{
  "balance_loss": 0.000804,
  "n_kv_head": 1,
  "tie_embeddings": false,
  "batch_tokens": 65536
}
Below are experts of layer 9 (counted from 0) of a mixture-of-experts language model. Rows are named router (the router's row for the expert), gate (a neuron's input weights, with its number), up (a neuron's input weights, with its number) and show model dimensions 112-223. Each number is 128 + 24 x the weight over its row's rms, rounded and kept within 0 to 255.
After each expert's rows: "comes after" lists some tokens at least twice as common just before its tokens as in all text. This comes from a sample of Wikipedia text that the model never trained on. Tokens count by the router's weight.

# expert 22
router [140 110 123 134 126 119 124 139 128 106 122 135 177 136 139 110 110  98 129 143 133  54 179  89 130 102 105 123 130 124 141 151 113 151 131 112 172 143 144 131  98 158 133 121 109 104 103  79  88 107 138  87 152 120 119 144 123 135 176  92 119 124 125 110 151 110 146 142 139 174 115 151 105 134 126 146 115 137 118 125 117 179 139 127 117 147 153 105 153 179 146 126 110 129 152 171 124 109 142 142 111 109 125 121  87  99  68 125 137 121 137 142]
gate6 [110 126 160 101 142 133 143 115 127 128 135 119 118 139 135 136 152 130 126 139 146  69 108 132 136 135 163 185 172 140 142 144 132 118 128 127 114 119 125 134 133 127 120 113  98  97 149 105 114 120  93  91 114 163 159 137  90  80 145 106 165 134  95 136 127 127 107 161 137  99 129  94 129 130  95 158 149 132 167 171 152 109 145 166 121 140 145 112 133 119 161 104 140 149 102 176 138 113 116 140 106 143 120 102 157  94 120  76 135 163 159 125]
up6 [107 123 141  98 142 117 134  96 150 125 135 118 111 127 126 139 166 127 138 134 152  93 104 119 146 128 144 176 187 131 170 141 143 133 125 137 142  88 163 150 120 111  98 147 104  92 135 146 111 103  81  74 120 125 163  93 112  95 131 111 153 132  92 123 128 121 109 160 148  91 116 121 119 127  86 131 140 140 159 169 171 122 144 161 120 117 142 137 138 112 157 100 138 139 109 160  93 108 104 140 134 169 142 118 175  92 109  93 138 179 143 139]
gate7 [100 123 127 140 146 143 116 121 133 148 157  93 128  95 149  93 131 136 129  96 123  96 136  82 166 183 121 109 145  96 141 110 154 134 129 122 126 136 161 125  84 151 141 136 107 138  84 106  91 141 137  94 157  92 135 163 194 134 120 112 127 154 118  90 150 102  76  93 120  91 125  92 167 133 148 110 153 169 138 121 118 158 125 140 147 136 115 130 119 154  91 128 103  99 152 115 127 117 146 109  79  61 157 167 128 125 174 118 121 121 114 119]
up7 [ 90 107 130 144 143 157 147 118 147 133 130 132 104  81 123 100 128 122 141 122 103 118 139  80 157 176 133  97 129  89 171  95 150 131 115  84 154 120 163  76  52 156 143 109 102 129 109 119  93 139 149 124 142  84 125 158 177 165 105 105 138 169 123 107 120 125 110  92 140  77 136  99 158 133 131 107 150 154 140 137 125 161 139 116 118 120 117 120 121 161 102 134 137 103 143 140 131 141 128 121  88  77 126 148 127  98 136 129 128 122 143 130]
gate8 [137 146  95 104 157 167 144 145 116 160  86 133 114 107 173 129 122 178 111 155 142  89 173 144 124 142  73 122 171 122 142 106 162 109 116 152  98 132 154  86 125 128 137 133 109 148 111 137 109 133 122 143 135 142 101 185 155 126 126 109 196 158 128 170 106 130 154 105  96 112 123 118  99 147  91 132 117 109 136 158 109 155 120  78 157  75  96 122 117 109 138 140 140 134 150 144 119  89 152 152 121 134 109 104  61 148  97 109 136 137 140 159]
up8 [155 128  90 103 142 163 123 128 106 153  78 127 102  90 167 140 116 199 120 155 151  95 163 136 128 155  75 127 175 118 142  87 140 121 128 168 106 120 135  87 117 141 139 138 139 127 111 142  94 131 124 151 132 138  98 201 148 121 127 109 154 126 132 117 122 120 142 120 103 120 128 131 130 153 104 125 113 120 123 131 137 166 125 104 169  83  86 143 101 122 113 125 144 136 148 136 133  90 119 135 114 143 110  93  85 127  94 114 133 109 126 178]
comes after: " |", "|", " 3", " 4", " 5", " 1"

# expert 12
router [100 118 119 152 139 127 104 133 114  95 112 109 136 133 138 141 121 161 122 166 158 164 102  69  98 113 122 114 155 127 139 115 102 126 109  99 203 138 158 167 131 145 118 138 116 115  84 111 146 147 152 131 142 138  86 145 147 136 136 178 104 155 127 116 108 150 117 127  68 127 114 169 108 109 166  95 149 124 128 137 138 110 159 100 112 116 117 136 132 171 148 101 144  81 130 173 133  98 126 119 148 102 137 107 133 155 115 139 149 131 134 143]
gate6 [135 148 130 123 157 130 117 102 129 152 193 107 125 137  99 142 134 135 154 149 139 167 124 117 143 141 153 127  84 153 107 128 157 134 148 127  93  97 152 165 146 129 116 116 140  66 151 152  86 125  97 146 121 105 130 176 156 100 130 140 146 127 122 146 126 151 169 119 116 142 144 126 105 126 114 109  91 135 122 149  72 126 135 114 128  85 111 133 114  89 146 148  93 127 132 150 142 132 138 118 137 167 141 125  98 121 108 149 115 134  93 118]
up6 [133 133 118 135 175 134 118 102 150 145 149 141 138 118 117 128 128 151 118 132 137 144 145 110 159 152 157 125  82 165 146 114 172 131 151 130 104  97 139 149 124 134 133 106 156  93 155 122  94 130 119 140 125 122 140 177 177 124 121 166 148 138 111 126 126 134 181  92 124 147 107 153 109  92 124 105  97 134 127 160  75 144 148 116 106  88 110 124 146  84 115 146  83 107 140 160 136 125 134 135 143 134 159 113  92 133  84 146 133 122 121 150]
gate7 [125 173 166 109 173 107 149 164 140 128 106 142 136 111 120 131  82 119 129 147 119 167 158 120 111 115 125  74 148 122 161 125 123 101 112  93 153 127 149 161  85 129  91 135 116 123 131  68 130 112 132 118 115 113 116 135  91 120 123 118 125 143 131 180 135 179 113 116 123 151 135 130  89 110 159 120 164 112 132 137 135 148 156 131 154  97 125 132 102 102 127  71 158 125 106 130  86 144 101 107 107 129 175  82  98 131 155  96 152 110 101 142]
up7 [112 145 158 100 143  88 148 141 133 109  91 138 127  83 122 128  73 142 141 127 141 182 185 129 110 119 129  68 156 130 130 119 127  92 124 125 142  98 132 170  75 125 103 128 109 121 146  71 114 108 144 129 118 123 118 134 106 158 162 122 136 130 151 174 142 178 115 143 108 143 141 108 109 125 134 124 139 103 124 140 142 151 113 126 150 107 129 137 148 115 137  88 177  97 118 153  95 154 103 115 133 139 167  89 110 122 155  92 143 111 100 139]
gate8 [115 127 123 120 127 151 164 147 149 149 150 120 118 139 129 120 110 150 134 147 113 116  87 141 172 144 101 118 186 135 119 145 147 122 157 138 158 140 109  73 137 111 108 130 105 106 170 109 149 120 102  92 149 199 138 204 163  86 138 118 124 102 121 122 160  94 142 157 127 127  77 133 151 128 173 137 132 121 133 109 122 114 111 104  95 111 105 142 123 146 134 113 135 117  98 143 118 108 153 127  98 101 157 125 106 122 167 114  98  83 120 142]
up8 [100 148 131 125 103 164 147 148 131 125 148 147 108 131 104 116 113 133 118 103 154 128  85 123 172 145  85 125 168 142 116 123 143 117 151 138 152 132 107  79 115 141  96 154  77 121 161 102 154 122 109 113 160 191 135 170 148  77 151 116 136 129 103 145 151 102 120 155 113 102 101 135 168 133 148 140 143 105 166 134 145 105 122 106  94 100  85 157 122 141 147 113 187 141 121 128 102  99 144 127 132 128 161 122 107 142 125 120 120  93 130 149]
comes after: "\n", " ", " 0", " —", ")", " 1"

# expert 18
router [133 107 156 113 155 135 145 140 124 169 147 151 148 108  97 153 135 125  91 184 103 127 147 107 103 145 117 132 169 163 144 121 134 188 121 135 176 134 151 136 118 153 128 116 115 115 104 115  97  96  97 180 138 163 142 152 177 108 190 138 127 128 103 130  97 126 118 145 102 159 149 151 107  84 136 144 144  69 168 131 149 137 131 154  76 147 141 154  90 142 134 113  99 130 145 123  85 104 109 169 103 104 116  75 129 146 102  87 116 134 133 157]
gate0 [156  92 119  83 108 115 165 168 143 160 124  84  93 138 111 104 133 138 107 117 133 140 165 125 108 124 145 140 141 132 144 104 125 117 103 172 144  93 111 150 108 172 170  87 153  91 130 128 112 138 139 174 114 113 141 125 138 127 118 115 164 140 119  76  71 119 141 146 100 125 117  97 100 109  99 101 125 131 118 132 144 151 103 122 122 156 115  74 103 178 143 150  81 127 102 108 151 171  88 142 134 123 103 100 135  98 108 129 116 161 138 143]
up0 [164 102  94 117 118 112 108 160 149 139 145  94 114 110  95 120 148 127 120 135 150  95 156 110 126 129 143 147 127 146 136 145 144  98 107 111 161 108 129 134 112 162 123 110 113 125 122 132  98 127 107 155 133 119 121 139 138 160  89 138 132 142  94  70  70 135 129 142  82 138 133 100 117 125 113 123 106 141 123 129 140 144  85 122  88 153 114  93 122 180 133 108 112 125 121 120 168 168 102 126 130  91 102  93 128 113 139 113 114 164 143 154]
gate1 [117 150 137 112 111 142 142 108 150 164 129 111 147  96 119  96 164 121 105 134 137 111 147 139 128 142 103 124  99 173 113 117 188 104 143 166 141 125 106 149  87  98 160  93 172 119 103 100 145 167 122 154 114 108 154 132 172 132 141 108 166 129 101 132 146 156 124 165 149 103 198 161 143 122  96 111 119 124 147 169 132 134 180 139 126 145 124  83  96  95 128 164 118 130 151  92  76 119 119 124 109 110 109 166 122 198 128 148 160 114 121 148]
up1 [116  85  83 116 140 153 129 132 157 183 122 145 151 114  93  96 130 113 105 140 131 102 167 121 144 163 128 144 127 160 116 142 158 109 110 172 148 100 105 146 124  84 128 170 136 133 109 107 114 158 102 136 153 101 149 131 126 117 131 143 136 129 127 122 137 146 143 172 142 117 158 153 150 115 125 106  95 143 122 165 106 126 169 179 148 153  73 114 103 116 140  98 127  81 152 104  89 112 109 129 111 124 138 129 111 153  95 160 135 122 145 161]
gate2 [110 113 139 188 132 141  73 125 141 177 117 120 108 161 144 133 140 132 116 173 166 146 131 143 134 110 117 113 107  98 134 142 116 140 158 136 131  79 139 155 120 102 128 120 151 127 130 145  94 107 160 151 105 118 118 130 106  96 146 176 154 137 139 145 158 111 134 117 116 149 160 169 144 121 110  95 160 115 178 106 147 104 115 152 102 115  79 137 147 121 182 160 116 127 104 131 112  93 154 155 133 101 184 118 119 163 127 167 161 126 161 143]
up2 [128 136 155 175 131 126  81 144 157 123  90 126 105 147 153 125 156 121 116 151 148 122 146 157 145 130 129 139 101 100 131 158 139 111 122 147 144  83 142 144 120  98 125 131 124 120 122 117 105 128 114 175  98 131 108 122  96  84 146 184 155 105 133 119 159 108 128 119 125 163 134 120 156 113  99 116 118 124 176 112 116 119 116 160 126 102 118 151 123 107 161 161 138  99 125 145  92 122 134 144 156 128 169 103 139 140 163 174 137 147 161 148]
comes after: " of", " is", " in", " to", " was", " as"

# expert 4
router [149 163 114 120 162 135 127 166 136 140 114 123 129 128 135 132 101  89 126  96 133  73 149  88 131 115 136 124 135 147 140 150 123 133  99 145 180 134 162 145  83 199 151 129 104 112 135 113 105 145 101 145 120 122  90 136 132 111 164 104 119 132 157 125 130 107 146 146 139 168 111 158 126 111 144 124 142 123 155 124 152 152 165 121 148 163 135 105 185 136 131 125 118 135 152 139 144 114 142 158  82 123 100 114 166 105 122  97 139 139 177 189]
gate0 [ 94 144 124 123 115 133 146 143 152 151 129  83 145 125  98 157 109 153 147  84 103 103 141  96  93 141 133 135 121 156 130 125 116 120 110 126 125 159 131 136 163 148 144 121 118  86 102 109 106 148 162 111  95 131 132 124 134 115 120 139  72 141 132 144 158  88 144 144 130 146 142 101 131 115 152  65 110 116 153 120 118 131  98 124 115 148 170 136 122  92 130 142 158 157 126 129 123 122 109 159 104 122 153 125 125 134 129 143 132 136 195 121]
up0 [106 156 138 146  98 144 112 121 137 152 153  97 163 116  61 133 101 152 134 109  75 118 193  71  94 129 121 141 121 131 118 133 138 130 115 108 118 157 118 126 142 127 149 130 115 110 100 125 117 134 155 110 113 116 133  84 146 111 104 153  65 146 109 144 131 102 149 135 126 155 128 111 123 139 166  76 121 130 150 133 104 125 133 129 112 144 167 120 125 109 106 169 163 168 124 130 126 159  76 132 131 130 154 179 132 134 137 130 122 133 174 108]
gate1 [138 107 129 136 132 138 147 162 133 153 120 127 104 142 134 118 142 121 157 140 161 135 130 137 142 149 118 167 137 133 111 117 141 144 151 158 119 142 169 148 165 128 167 113 134 111 125  92 101 151 124 148 114 142  85 162 137 135 141 169 120 102 160 123 104 123 194 118 155 154 109 100 168 188 156 150  75 100 120 164 152 137 108 163 146 169 112 141 130 142 112 159  34  64 155 122  87 101 114 142 141 142 154  99 136 153 129 111 114 146 160  92]
up1 [109 106 113 138 132 154 127 150 128 171 123 147 104 147 134 146 122 128 176 133 135 136 123 131 136 136  97 159 110 159 131 123 165 132 147 129 119 159 142 134 169 139 174 128 111  90 136 106 103 149 131 147 141 131 103 159 157 121 138 147  79 100 191 125  94 110 178 116 155 107 122 136 177 151 179 155 100  74 117 130 166 142 123 139 167 167 143 128 141 132 117 146  84 101 159 103 115 136 126 154 130 143 141  89 143 137 110 133  98 122 171  92]
gate2 [ 99 168 156 150 132 115 104 142 105 138  83 142 107 133  94 112 134  96 101 127 170 105 147  76 121 156 111  66 168 125 137 114 147 148  68  88 101  93 131 163 141 103 164 146 119 123 154 160 154 150 148 129 151 114 161  95 149 111 163 163 142 160 150 121 154 108 127 125 102 160 164 128  99 112 135 143 120 117 121 132 119 108 138 126 158 107 129 143 131 119 149  78 120 111 129 176 133 116 132 135 128 150 172 117 149 126 156 162 149 117  89 135]
up2 [115 175 149 140 113 138  82 138 133 109  88 150  87 131 138 104 152  80 111 130 163 118 126  92  96 121  92 116 150 102 152 137 126 113  86  87 123  95 110 143 121  96 166 156 137 119 114 141 146 162 151  96 134 130 135  96 158  77 152 182 142 177 142 139 121 135 119 108 118 155 152 123 104 101 139 117 131  93 100 100 131 107 128 119 164 110 119 157 162 131 118  59 131  87 142 148 140 108  90 116 121 146 168 131 147 127 136 150 148 149  96 144]
comes after: " |", "|", ";", ":", " /", "="

# expert 5
router [136 126 167 114 116 168 127 122  94 167 165 113 136 126 105 128 145 140 132 120 121 139 125 120  98 152 100 144 147 168 128 145 104 120 102  94 169 144 178 162 140 195 114  90 128 113  91 119 121 119 142 164 112 153 118 109 150 118 141  92 121 144 125  90 146 174 101 110 111 117 107 147 173 140  78 134 105 108 157 130 152 127 164 161 133 122 130 139 131 150 122 131 111 129 156 210 129 138 118 132 140 134 101  97 100 128 105 107 126 125 103 112]
gate6 [148 127 106  85 108 187 149 145  96 152 173 119 132 118 115 118 139 113 121  68 134  84 117 128 147  92 134 181 147 142 141 103 126 153 108 155 119 110 143 153  76 168  95 102 105 132 172 183 121 148 143 165 125  95 144 126 129 146 153 157 158 118 145 118 147 128  94 139 147 107 104 150 115 119 113 127 141  92 117 115 112 113 119 117 117 145 115 111 175 110 126 144 118 141 124 129 128 107 140 151  76  97 170  99 137 132  98 103 138 122 120 139]
up6 [147 144  95  99  99 158 145 155 112 135 136 122 110 103 112 138 147 133 110  87 137 101 128 153 149 100 135 152 146 140 154  85 110 156 128 151 114 104 140 180  88 174  84  96 138 133 137 186 107 141 121 155 131 112 116 145 120 176 145 125 128 116 163 129 194 143  89 143 141 107 109 168 104 133 107 113 124  92 125 124 112 110 121 118 131 150 151 111 134 114 128 134 115 152 141 137 107  86 127 150  52 129 155 109 141 149  92 124 144 127 138 144]
gate7 [140 146 130 132 128 110 112 140 139 137  91 109 174 134 137 142 128 128 114 126 148 175 153  86 123  87 113 157  96 137 151 102 133 156 103 141 104 126 144 126 143 102 111 137 103 164 166 150 111 142 120 124 132 138 114  66 146 141 129  70  87 110  99 162 121 160 158 151 127 134 103 126 146 133 162  77 133  95 183 179 173 113 128 152  94  96  82  73 127 124  98 130 118 109 129 180 109 174 112 113  95 144 135 134 133 146 133 147 103 150 141 130]
up7 [142 130 102 112 127 146 115 123 151 138 117  99 170 135 127 133 104 115  93 116 175 182 148 111 114  86 111 170 126 155 140  90 117 171 133 160 130 132 118 167 156 154  76 120 105 147 171 134 135 133 131 150 141 126 117  89 159 125  90  81  91 118 103 155 104 138 161 150 129 142  96 144 134 153 178 120 139 117 168 176 171  94 144 165 112 111  54  83 114 113 106 130 154 109 133 181  92 191 100 111 103 145 147 126 126 143 113 117  88 132 133 123]
gate8 [148 154 101 108 129 122 122 135 125 154 155 138 102 135  99 106 152 131 132 125 112 180 143 173 121 134 127 138 121 136 113 141 141 115 118 111  98 150 159 124 114 152 151 131 157 112 151 140  98  80 154 110 114 110  80  65 136 139 116 123 131 120 108 183 176 131  84 119 135 122 121 146 162 127 110 147 127 130 126 142 114 143 170 116  66 146 104 116 135  87 112 133 144 117 154 134 118 119 107 150 140 122  96  89 143 115 102 120 125 129 110 145]
up8 [140 152  93 101  97 113 149 145 147 154 119 160 105 161  85  96 166 102 122 111 141 170 128 154  95 134 127 145 110 102 148 151 153 130 147  78 138 148 161 138 114 162 136 130 185 120 138 145 126 100 147  94  97  82  98  80 111 121 114 115  95  90 131 171 157 139  58 131 146 140 108 140 153 125 135 117  98 119  93 154 100 146 145 139 107 130  93  96 156 105 124 141 135 102 159 137 112 120 104 149 144 107  88  83 134 114 104 110 117 151 124 111]
comes after: "\n", " |", "-", "|", ".", "=="

# expert 8
router [119 132 100 153 133 127 115 127 143 120 119  83 153 146 132 145 120 189 125 171 121 169 111  97  84  80 160 128 140 152 130  93 113 129 124 109 189 131 146 173 103 182 140 105 143 128 124 122 135 152 155 123 137 155  94 126 131 107 152 134  97 167 113 122 144 127 119 125 108 106 116 146 137 120 129  95  96 103 129 136 153 117 171 125  78 171 127 142 132 169 138 115 137  94 123 162 146 111 132 139 127 143 137 112 136 115 123 121 146 132 113 139]
gate6 [ 99 137 148 155 152 145 123 156 126 178 123 137 125 131 122 134 141 119 128 106 127 153 123 181 133 110 166 134 171 143 121 129 149 179  99 152 171 140 148 152 112 140 120 160 160 120 120 127 110 141 116 147 140 128 171 123 134 128 104 108 107 133 112 128 125 124 171 108  86 109  97 144 164 105  86 136 130 139 110 120 124 136 148 160 139 156 130 153 164 111 114 134 116 128 131 142 137 147  88 137 132 170  91 139 142 151 129 137 123 129 111 150]
up6 [ 94 157 137 108 138 144 146 140 118 141 146 129 135 122 123 168 126 144 145 132 139 109 125 155 118 129 174 102 160 122 105 126 148 127  91 138 165 172 130 188 139 142  89 155 144 113 129 127 117 126 166 127 157 141 123 143 167 109 113 133 122 107 127 160 137 103 169 100 117 135 111 134 176 108  86 139 101 132 127 129 122 135 174 136 132 165 111 133 132 158 140 121  84 127 130 139 113 158 100 107 120 182  95 142 130 157 108 134 140 145 116 120]
gate7 [107 114 104 122 112 108  97 106 143 117 133 120  76 143 114 107 106  96 105 125 134 122 141 134 121  90 176  94 195 112 110 109 133 181 156 130 142 122 127 114  90  93 148 117 131 120 129 124  67 131 122 123 154 128 114 119 144 104 121 100 101 147 101 162 184 116 175 121 117  85 110 155 134 145 117  73 142 129  62 159 159  91 127 124 139 141 149 118 149  70  96 153 143 132 136 139 133 123 177 175  90 125 141 169 147 125 116 135 111  91 161 143]
up7 [108 116 147 128 101 117 113 126 188 107 138 134 101 153 129 103 135 114 141 113 122 131 142 113 139 112 181 137 196 118  94  86 150 181 127 153 140 149 121 125 141 145 176 120 133 101 135 117  78 110 120 123 150 136 141 115 150 116 140 143  78 162 107 126 159 129 149 155 129  95 123 112 145 105  89  68 127  78  83 138 174  97 147 150 115 140 142 167 132  82 111 143 133 121 116 157 141 139 137 146 118 128 164 143 141 131  93 121 116  83 142 115]
gate8 [141 109 134 111 113 127 114 103 168 146 107 121 130 150 132 130 113 166  76 157 138 144 151 106 107 142 131 151 194 149 118 114 126 127  94 159 155 107 174  83 138 197 101 150  72 122 147 124 148 148 121 132 129 113 116 151 133 124 125 126 151 119 106 192 138  88 115 173  96 113 114  87 142 107 151 132 155 138 142 111 126  98 151 144 141 146 133 133 136 106 151 158 128 109 132 124 165 115 161  95 125 116 142 140 157 109 136 118 101 126 146 150]
up8 [159 120 114 146 122 116 105 111 171 156 125 113 128 157 150 118 118 150  98 175 159 151 185 110  80 135 149 161 168 171 127  82 142 121  84 146 151  84 177 125 147 166  96 161  82 126 159 119 142 164 144 153 123 114 121 119 113 141 102 112 133 135 112 188 152  88 113 145 128 123 127 106 152 111 165 136 133 106 152 112 122  88 148 135 137 137 113 134 133 108 178 152 114 105 136 138 134 115 156 118 129 111 142 137 180 119 120 108  97 111 140 150]
comes after: "\n", " ", "-", " 0", " —", " 1"

# expert 10
router [131 133 126 209  74 134 120 148  88 109 134 130 170 120  93 120 171 118 113 128 121 155 127  86 179 160  68 129 170 122 165 180  91 125  90 119 176 154 190 151 146 161 111 121 144 111 118  93 106 134 140 159  82 185 171 146 132 112 116 147 122 151 124 101 156 144 122 123 119 112 123 147 104 114 115 129  95 121 149 129 131 161 142 112 112 155 130 150 144 146 116 103 112  99 142 116 122 156 189 150 117 116 128 160 101  98 111 121 147 155 120 151]
gate0 [111 125 169 131 173 137 109 120  83 104  77 141 128 123 125 107  96 109 122 141 107 155 127 130 131 138 171 116 127 136 117 123 102 172 113 110 180 165  55 159  81 101 130 127 170 158 119  99 133 154 161  85 119 117  73 125 124 161 146 149  85 127 146 169 110 171 165 154 107 126 137 111 137 129 112  86 109 118 145 170 113 108 113 105 145 145 116 115  93 116  81 145 146 123 139 129 117 162 119 130 134 131 124 149 136 145 157 143 153 102 159 124]
up0 [112 172 140 130 182 142 115 145 127  87  94 120 148  98 159  99  86 112 134 146 131 105 108 112 131 156 175  83 139 134 118 134 100 179 119 135 179 168  87 154 132 105 129 115 115 121 141 117  92 136 154  82 131  81  58 121 182 166 143 154 124 117 128 146 124 149 146 160 111 123 123 106 161 101 119 120 136 116 138 137 105 122 111 145 139 127 139  93 104 126  88 159 149 131 138 126 153 128 104 125 150 134 124 123 121 135 170 120 141 103 141 139]
gate1 [125 108 128 194 146 145 124 131 139 147 170 132 164 133  79 108 162 166 165 137 119 132  78 143 143 144 137 106 105 101 139 214 152 126 143 130 149 136 132 155 179 125 109 104 139 140 119 114 118 121 167 122  88 148 150 128 113 150 147 190 146 106 124 120 130 128 134 114 112 139 169 125  80 113 143 139  83 144 163 111 151  73 147 138 128 147  97 151 153 102 115 180 137 121 110 131 148  97 115 133 147  74 171 139  96 114 119 123 142 146 125 117]
up1 [112 126 113 188 135 161 143 117 112 130 156 101 132 130 114 152 177 148 131 163 105 149 105 105 167 167 112 118 141 134 149 202 140 105 112 112 130 141 140 150 153 120 107 114 146 122 138 108 156 101 168 118 108 108  97 124 129 155 136 166 160 120 123 158 177 115 107 142 132  79 164 105 111 135 144 108  98 129 167 127 151  90 132 147 122  97 110 141 122 147 133 153 122 123 110 119 152 157 121 139 158 105 149 126 121 117 127 103 180 159 152 122]
gate2 [119  86 123 144 142 128 110 145  70 180 161 115 109 169  91 102 158 141 124 132 139 116 138  91 158 160 106 119 133 135 137 155 131 134 112 119 160 134 150 137 172 118 115 113 153 104 129 140 100 155 140  74 100 119 130  90 132  91 127 166 112 120 148 141 116 100 108 154  90 105 169 130 128 149 128 128 139 153 125  95 141 130 139 161 153 112 168 122 131 139 128  98 145 150 121 119 104  94 119 115 126 121  68 111  81 116 159 149 124 140 119 115]
up2 [109 101  92 138 149 144 105 148  63 140 136 122 179 150 110  96 135 170 142 154 150 114 148  96 172 141 110 114 134 128 124 158 117 143 137 147 140 110 132 137 138 103 112 120 106  99 127 149 107 137 149 128 112 139 128  99 145 133 129 133 135  95 123 147 116  86 124 110 126 126 161 118 121 158 102 175 135 148 125  87 123 112 158 168 157 128 144  94 121 122 138 122 138 153 106 106 105 112 114 138 155 144  99 108  79 122 148 171  87 118 119 131]
comes after: " was", " to", " and", " a", " he", " his"

# expert 2
router [146 106 144 170 107 126 132 134 124 135 155 109 145 111 119 117  94 125 144 178 116 121 113 109 118 155 126 136 149  87 144 121  99 120 127 143 135 133 142 105 122 179 114 129 107 128  85 108  91 116 147 152  96 121 120 179 131 172 121 127 112 157 160  75 105 158 175 125 131 149  89 137 132 108 118 134 116 108 122 140 115 141 153 102 152 117 105 148 163 128 123 135 117 119 139 147 126 120 168 138 136 129 103 114 139  95  52  76 108 119 129 141]
gate0 [145 100 149 119 149 140 140 106 179 149 128 143 165 142 149  94 167 114 132 129 116 100 113 160 163 129 130 136 129 114 145 135 116 124 100 125 135 155 151 133 111 134 106  77 147 143  78 134 134 143 145 159 112 138 104 107 142 127  75 128 147 143 125 103 168 136 118 113  89  92 138 106 103 135 161 131 130 158 102 136  93 147 147 104  90 142 123 169 158 151 130 108 120 137 121 108 131 115 126 123 148 132 116 142 178 103 116 173  76 125  94 113]
up0 [123 106 151 141 127 141 104 138 173 165 132 168 173  92 133  90 163 146 109 135 115 111  93 139 158 130 117 106 127  99 137 138  98 135  92 117 159 161 142 100 125 142 109  98 152 118 122 126 126 149 126 165 134 113 107 121 124 150  93 134 158 103  94 102 179 142 160 137 126 108 127 119 104 120 186 130 137 158  90 148  85 137 142 110  92 109 119 161 149 150 123 141 106 112 110 147 126 117 125 100 126 154 102 137 138 131 108 143 101 119 102 115]
gate1 [128 170 135 142 157 126 122 141 108 116 109 153 124 129  98 113 138 138 118 136 146 131 122 112 140 110 107 140 135 128 122 123 100 156 132 136 117  91 156 149 155 132 123 106 112 120 100 147 161 138 116  86 153 108  82 111  95 121 148 134 103  93 159 137 133 170 147 128 154 152 124 144  78 127 145 140 173 104 112 113 116 127 133  96 127 102  83 142 166 134 156 140 114 105 128  90  85 103 134 112 115 153 143 131  90 133 124 106 104 148 192  91]
up1 [118 141 140 150 164 128 104 128 146  99 120 139 129 135  94 159 141 150 107 154 160 140 110 135 156 148  94 151 155 145 144 178 106 159 143 147 120  92 127 112 163 142 138 122  92 114 118 120 113 149 108  90 139 142  61 129 123 120 141 124 138 112 162 127 126 159 155 139 147 124 132 112  98 140 115 142 147 129 125  96 108 108 124 117 105 121  62 133 157 125 152 121 105 134 104 112 119  99 108 127 123 146 107 133  92 123 106 121  89 164 166  76]
gate2 [149 104 144 141 123 130 130  97  94  86 141 107 129 146 116 107 140  85 156 121 127  98 112 156 162 106 116 126 150  84 104 142  75 127 111 174 149 107 116 137 108 205 114 119 111 143 138 115 179 147 125 169 131 117 159 103 129 123 125 129 117 164 157  98 165 128 162 121 108 158  96 136 126 126 148 142 125 150 154 106 147 150 139 113 129 102 121 163  90 113  97 129 112 117 122 181 115 135 176 160  86 138 153 165 155 145 115 127 105 130 151 152]
up2 [161 106 162 153 126 131 166  81 106 114 157 137 133 153  97  77 139 108 171 119 148 102 108 165 156 114  94  84 136  85 127 138  87 127 133 151  96 111 128 119 111 186 109 139  95 164  97 141 131 138 134 170 122 111 147 100 144 114 131 163 123 128 149  81 140 153 116 131 114 149 123 133  97 105 112 145 129 140 142 161 147 150 152 112 108 138 144 134 114 100 123 112 130 134 125 174  91 137 151 170  89 110 161 173 140 162  83 139 133 118 143 152]
comes after: " the", " a", " The", " his", "The", " an"